From a checkpoint of a small mixture-of-experts model trained on Wikipedia.
Size: 12 layers, vocabulary 8192.
Experts: 256 experts in each of 11 layers, 32 SwiGLU neurons an expert, 4 picks a token, a softmax router, a shared expert of 128 neurons.
Training: a variant of Adam for the experts, 573M tokens.
Below are experts of layer 5 (counted from 0) of a mixture-of-experts language model. Rows are named router (the router's row for the expert), gate (a neuron's input weights, with its number), up (a neuron's input weights, with its number) and show model dimensions 0-127. Each number is 200 + 30 x the weight over its row's rms, rounded and kept within 0 to 999.
After each expert's rows: "comes after" lists some tokens at least twice as common just before its tokens as in all text. This comes from a sample of Wikipedia text that the model never trained on. Tokens count by the router's weight.

# expert 68
router,132,157,247,226,207,202,162,204,214,139,205,153,199,219,184,166,165,185,229,200,202,226,194,239,165,191,148,222,196,242,145,187,205,248,206,268,261,226,192,220,168,174,164,217,194,218,195,150,171,209,213,229,217,266,134,189,141,153,209,207,173,233,161,205,194,209,171,277,188,232,193,207,172,213,169,172,193,209,208,218,193,150,190,157,180,197,174,217,208,156,216,229,177,172,189,213,212,192,199,247,205,225,206,200,171,191,211,212,204,183,189,194,187,205,135,167,231,136,212,184,222,198,230,168,241,210,239,171
gate1,215,219,186,178,185,207,204,204,253,216,207,159,153,212,194,186,215,245,248,192,183,185,181,237,172,205,228,181,197,261,232,203,196,137,208,194,213,163,150,174,205,152,179,168,206,196,192,178,212,207,206,184,211,183,189,187,176,145,176,151,223,192,238,159,194,160,180,94,178,168,237,180,229,194,184,198,219,200,232,144,190,199,229,229,205,230,188,227,202,209,236,117,255,183,228,182,175,201,161,197,200,176,175,180,217,244,200,182,173,177,269,179,191,204,214,269,202,202,191,193,175,127,244,232,219,243,220,189
up1,162,188,217,194,205,227,191,210,239,211,145,169,198,214,186,172,184,215,249,255,260,179,211,214,171,194,248,200,237,287,234,187,144,176,199,232,221,182,157,215,204,151,171,180,220,224,196,179,208,182,197,230,230,206,215,199,176,134,177,207,173,189,237,169,216,168,162,160,192,199,223,134,228,240,159,221,207,183,197,198,205,175,224,238,189,190,136,247,184,177,190,173,188,196,226,183,227,177,204,211,237,210,147,191,221,248,204,189,189,179,220,204,225,218,195,207,254,188,225,204,160,134,244,267,235,255,230,189
comes after: "|", " |", ":", " from", " in", " on"

# expert 149
router,192,184,272,186,232,224,185,168,206,128,165,181,222,221,176,203,167,193,158,171,263,206,232,195,221,179,191,163,257,216,198,179,199,257,210,191,182,180,222,173,201,205,178,206,183,187,214,166,177,191,234,189,234,273,200,255,209,215,191,249,203,158,225,219,198,191,171,244,189,176,173,176,181,215,202,191,193,252,213,149,138,105,172,167,190,205,162,210,261,210,202,203,196,149,204,251,227,231,212,221,178,237,231,149,177,177,214,203,204,203,246,154,192,207,189,184,203,189,157,209,205,221,183,188,194,243,178,143
gate0,193,182,181,232,227,205,167,189,222,177,199,203,202,176,171,194,265,191,254,212,195,241,201,191,191,234,205,191,168,197,205,199,169,249,160,162,174,170,259,214,207,196,229,187,217,186,159,179,138,203,208,247,200,255,227,232,167,203,201,220,200,176,232,162,219,237,155,188,170,177,247,160,256,221,264,241,143,211,224,218,185,184,193,172,203,231,213,203,195,196,242,216,177,209,169,175,247,179,216,250,190,139,203,217,221,149,225,177,236,163,228,269,171,204,265,218,184,212,210,127,219,201,188,173,200,244,207,171
up0,189,166,141,186,172,224,184,203,151,198,145,213,242,224,193,215,172,175,216,183,173,200,229,202,199,266,224,191,197,153,202,211,193,189,197,206,196,149,199,191,218,149,142,263,175,203,176,202,220,224,205,218,142,213,157,212,215,178,158,195,211,139,211,176,240,227,221,233,184,209,197,114,185,206,177,179,153,215,187,227,195,210,189,215,196,190,258,214,195,227,144,191,177,205,196,173,229,156,145,220,163,202,205,220,221,201,201,180,177,266,218,232,168,215,254,215,133,254,230,214,191,231,176,207,233,233,140,208
comes after: " on", " in", "On", " January", " November", " June"

# expert 114
router,172,210,156,208,187,200,183,275,199,236,209,192,174,175,211,163,237,208,218,191,186,197,185,204,180,236,138,187,185,240,225,175,233,233,236,164,187,199,159,157,225,207,175,230,182,232,191,224,150,180,175,167,198,188,207,190,176,165,179,180,196,248,203,218,215,182,130,209,204,207,203,221,186,140,214,174,223,184,179,231,179,256,264,189,242,187,220,189,174,168,203,236,166,249,206,175,257,191,185,230,233,215,182,181,241,223,170,194,227,170,159,152,214,197,195,158,186,174,179,165,170,294,213,165,210,192,146,139
gate0,223,173,202,205,184,212,171,218,201,211,172,253,267,188,198,260,244,240,195,172,144,185,208,200,168,208,249,205,206,196,173,201,164,217,198,199,205,185,231,208,209,249,202,230,208,142,212,222,239,202,174,207,145,206,184,214,202,220,181,199,177,166,191,205,229,226,295,191,221,153,195,183,190,202,164,183,177,200,228,150,197,194,108,194,234,185,205,167,201,211,192,247,195,120,205,202,188,182,215,161,206,214,292,188,208,204,196,197,236,272,193,237,139,214,207,223,151,239,224,190,189,204,239,214,190,197,220,219
up0,175,155,233,231,184,170,126,249,169,198,154,209,215,181,169,201,239,177,150,176,209,207,223,262,172,247,197,160,201,246,248,161,145,217,274,186,204,187,212,199,178,213,183,216,227,209,202,247,173,151,123,170,198,234,216,184,181,190,155,214,238,196,231,203,221,182,207,240,203,179,203,207,180,183,190,204,199,210,248,202,231,225,156,246,202,184,217,235,166,219,183,230,193,171,216,169,196,189,181,201,197,187,259,230,247,171,167,192,200,182,166,292,207,191,241,260,185,209,220,194,200,198,230,179,197,196,174,226
comes after: " 0", "°", ")", "0", ";", "}"

# expert 21
router,211,211,162,219,207,226,225,188,178,188,208,175,205,199,121,217,227,231,197,231,193,209,210,194,214,177,263,169,193,147,202,166,187,172,239,241,188,241,143,217,202,219,167,175,184,183,206,216,257,202,194,226,212,181,139,205,239,221,213,213,154,176,216,252,135,189,265,181,210,215,246,195,165,212,177,246,197,199,261,189,215,211,240,216,216,197,212,162,194,211,182,156,167,209,194,174,217,256,166,200,191,252,218,207,146,214,230,259,248,195,179,243,207,249,171,209,194,223,224,177,222,187,216,194,164,244,171,271
gate0,159,198,243,182,229,159,205,194,189,223,223,219,213,167,220,248,200,209,226,152,210,176,245,215,183,176,160,213,245,229,143,226,205,234,223,148,202,160,186,219,235,269,161,179,192,255,174,183,228,212,204,182,241,210,203,214,195,191,150,170,256,207,133,204,197,235,143,200,180,257,204,212,182,207,221,193,197,193,231,179,228,247,215,224,165,205,232,217,226,200,196,220,214,251,199,222,205,232,228,138,214,185,198,198,142,204,215,190,204,181,293,209,205,233,186,206,185,199,181,184,240,249,199,173,234,260,240,165
up0,191,190,222,235,252,188,210,182,188,180,180,159,210,223,174,241,191,227,203,192,223,180,161,166,195,147,178,234,206,172,163,181,175,199,224,185,178,148,201,194,234,238,155,231,190,234,238,210,240,226,191,180,233,143,182,209,266,159,154,174,218,174,196,209,151,182,186,163,210,260,235,182,185,197,246,239,224,162,236,174,173,254,221,212,197,158,239,183,232,218,175,188,168,263,254,197,196,265,222,145,193,247,191,229,157,237,225,209,226,225,218,215,199,254,172,198,181,168,230,203,220,208,201,187,181,252,225,221
comes after: " to", " not", " he", " dec", " fa", "wh"

# expert 88
router,160,210,216,183,186,196,177,244,170,227,178,164,196,123,218,187,201,192,183,191,151,211,192,212,200,163,158,208,224,226,206,212,229,205,214,164,184,189,210,232,129,240,171,192,252,206,231,254,142,161,230,173,185,221,193,166,145,170,205,173,223,252,217,199,200,212,189,171,199,221,186,216,144,168,187,222,202,176,221,178,165,156,223,176,180,173,225,195,205,178,199,234,172,195,216,210,200,215,151,206,227,147,160,196,153,159,178,224,178,160,151,181,150,181,184,178,172,172,216,136,239,242,180,154,166,152,233,145
gate0,203,187,158,229,165,205,233,194,228,217,242,237,164,189,191,254,207,190,218,237,182,204,240,194,224,218,210,168,176,181,189,210,280,234,210,218,196,216,223,143,175,248,203,166,233,214,197,160,211,245,174,188,194,198,175,206,183,193,241,216,217,196,155,211,187,206,221,235,169,155,172,216,178,272,215,179,191,239,200,155,180,235,200,228,240,223,210,199,216,248,225,134,200,247,191,121,249,198,206,173,142,192,235,235,149,209,177,222,219,190,191,230,236,203,218,234,198,239,173,243,190,150,213,180,252,190,190,261
up0,188,129,133,157,157,183,231,195,213,150,183,156,245,166,193,230,245,230,189,199,176,157,217,200,194,210,199,199,224,224,189,207,201,214,199,216,192,211,257,218,265,249,158,192,171,185,208,241,233,219,130,204,127,207,209,182,224,232,178,196,199,198,214,202,241,204,210,218,147,170,205,230,230,222,164,212,198,198,219,202,200,208,194,164,98,196,185,180,189,187,186,226,184,180,184,240,202,190,226,144,250,214,206,138,211,191,245,157,218,220,243,170,132,213,165,198,200,186,219,191,191,206,219,220,190,224,246,200
comes after: "  ", ")", "\"", "0", "3", "]"

# expert 0
router,264,160,168,249,209,209,244,174,120,191,224,214,187,204,181,214,229,189,201,245,222,276,228,239,210,185,261,183,155,159,187,268,201,204,189,208,218,220,227,232,182,199,197,187,224,192,203,198,262,203,184,256,198,214,167,193,208,221,239,231,165,207,173,221,181,177,229,220,238,196,198,206,220,213,200,191,165,218,176,188,191,233,254,203,198,155,202,173,230,166,262,204,187,180,213,157,171,181,190,196,196,192,218,221,159,169,216,166,239,176,191,192,229,187,175,167,138,204,180,155,219,141,230,116,193,163,212,209
gate0,155,184,151,191,174,231,244,241,206,165,174,226,183,198,254,297,179,192,202,223,186,159,225,198,259,220,219,163,193,224,169,172,175,162,180,232,244,188,245,175,258,233,183,201,194,203,194,186,215,222,181,187,207,184,183,166,146,241,170,166,177,214,185,239,183,198,157,257,223,235,244,249,190,228,199,201,163,186,220,149,218,220,185,140,235,198,163,207,179,162,253,213,256,162,239,159,192,195,220,220,232,188,171,177,234,227,201,150,192,207,182,207,209,225,216,180,185,234,202,183,227,189,183,205,203,231,244,169
up0,195,245,258,163,203,205,166,207,218,245,220,196,213,156,234,138,179,229,167,162,208,204,184,173,167,212,178,227,208,204,175,197,215,224,222,135,164,155,169,182,168,181,220,225,229,184,184,218,159,185,211,226,184,219,200,247,256,156,158,199,211,225,207,165,224,221,164,165,194,156,141,199,228,194,171,183,193,165,206,246,191,166,187,216,162,214,172,214,181,253,190,151,183,202,169,279,192,214,228,201,182,252,218,169,209,193,155,241,162,201,261,210,177,185,202,235,212,174,196,260,202,239,246,178,208,171,222,150
comes after: " the", " a", " his", " their", " and", "s"

# expert 109
router,136,162,253,171,212,201,156,169,190,151,224,212,234,209,179,165,190,187,188,175,187,179,174,246,180,251,227,202,212,166,161,206,248,207,182,206,208,159,207,219,163,194,211,200,245,169,184,148,161,235,227,193,182,184,177,248,179,152,228,239,253,208,145,204,165,165,194,250,200,235,195,183,191,230,223,187,223,175,190,155,187,180,201,154,162,199,199,230,225,162,173,163,195,163,207,241,161,229,176,227,195,208,208,191,204,159,251,187,195,216,213,180,228,143,200,148,233,222,196,204,244,182,152,206,240,240,253,138
gate1,227,264,199,156,188,180,192,180,238,227,243,198,213,136,177,227,226,200,176,204,207,159,191,176,218,212,184,237,172,168,169,143,201,178,175,164,176,182,269,196,199,223,181,218,203,202,221,196,183,209,135,221,171,184,198,225,162,216,262,223,179,190,118,177,166,214,177,270,165,212,204,199,245,197,178,153,171,172,213,210,214,247,187,196,184,207,187,244,239,199,191,161,207,169,160,220,178,213,280,220,190,173,158,172,144,153,189,180,223,202,215,210,195,213,170,248,247,182,231,214,215,194,202,220,148,231,235,204
up1,182,228,202,214,174,196,195,195,217,191,299,210,199,183,205,220,206,217,164,225,204,184,197,192,229,104,180,150,181,191,161,196,224,174,227,186,252,245,237,161,241,198,184,157,215,233,188,217,200,190,187,190,178,223,152,228,159,203,208,209,236,200,205,193,233,245,186,215,143,224,251,193,208,197,189,208,197,178,217,250,215,203,212,222,217,159,223,227,198,247,175,161,249,181,172,205,186,217,231,257,196,220,209,162,161,167,211,170,217,239,177,286,170,173,161,198,217,245,206,145,225,216,209,176,175,239,143,225
comes after: " (", "born", ":", ",", "19", "–"

# expert 162
router,263,211,220,252,264,185,205,198,213,199,177,146,183,185,160,188,238,271,176,177,236,220,197,144,189,195,219,191,231,251,204,172,142,234,197,201,216,211,245,156,171,190,209,195,294,169,212,220,220,228,174,162,188,161,225,218,167,203,195,203,180,209,219,207,195,206,205,215,206,169,176,175,156,202,263,212,182,206,205,226,161,205,186,172,216,211,207,214,224,225,232,202,222,210,190,275,167,227,152,208,198,187,210,224,212,189,211,220,228,223,255,139,170,147,237,222,178,254,188,204,234,219,146,201,183,174,150,200
gate0,185,129,159,225,215,166,178,242,143,237,230,223,198,241,220,210,216,203,186,204,170,185,205,199,167,209,205,211,216,225,286,236,208,176,278,219,230,154,192,182,180,189,185,219,204,177,153,215,203,147,162,216,203,181,208,137,179,207,127,178,257,202,228,218,177,183,190,178,182,237,165,250,205,242,167,219,206,213,207,231,228,194,157,201,176,239,176,189,174,246,221,180,256,202,231,185,171,193,201,163,202,232,145,135,194,196,220,174,180,164,186,185,186,178,212,192,194,227,196,234,221,214,218,235,208,148,171,249
up0,217,209,202,244,210,227,205,218,314,191,196,201,232,178,116,188,226,203,148,245,200,274,173,192,227,219,221,202,217,181,157,185,201,178,196,206,229,206,194,175,208,162,178,222,216,239,276,211,221,181,171,212,211,203,212,225,221,216,202,154,194,192,219,202,168,244,240,232,208,145,232,179,171,188,234,228,140,202,174,194,175,214,172,176,176,157,227,177,164,174,176,169,232,184,215,195,202,246,225,234,162,248,252,254,173,205,168,235,216,245,197,183,195,173,173,170,208,199,212,162,192,233,220,199,220,221,191,248
comes after: " Li", " a", " cl", "|", " ve", " \""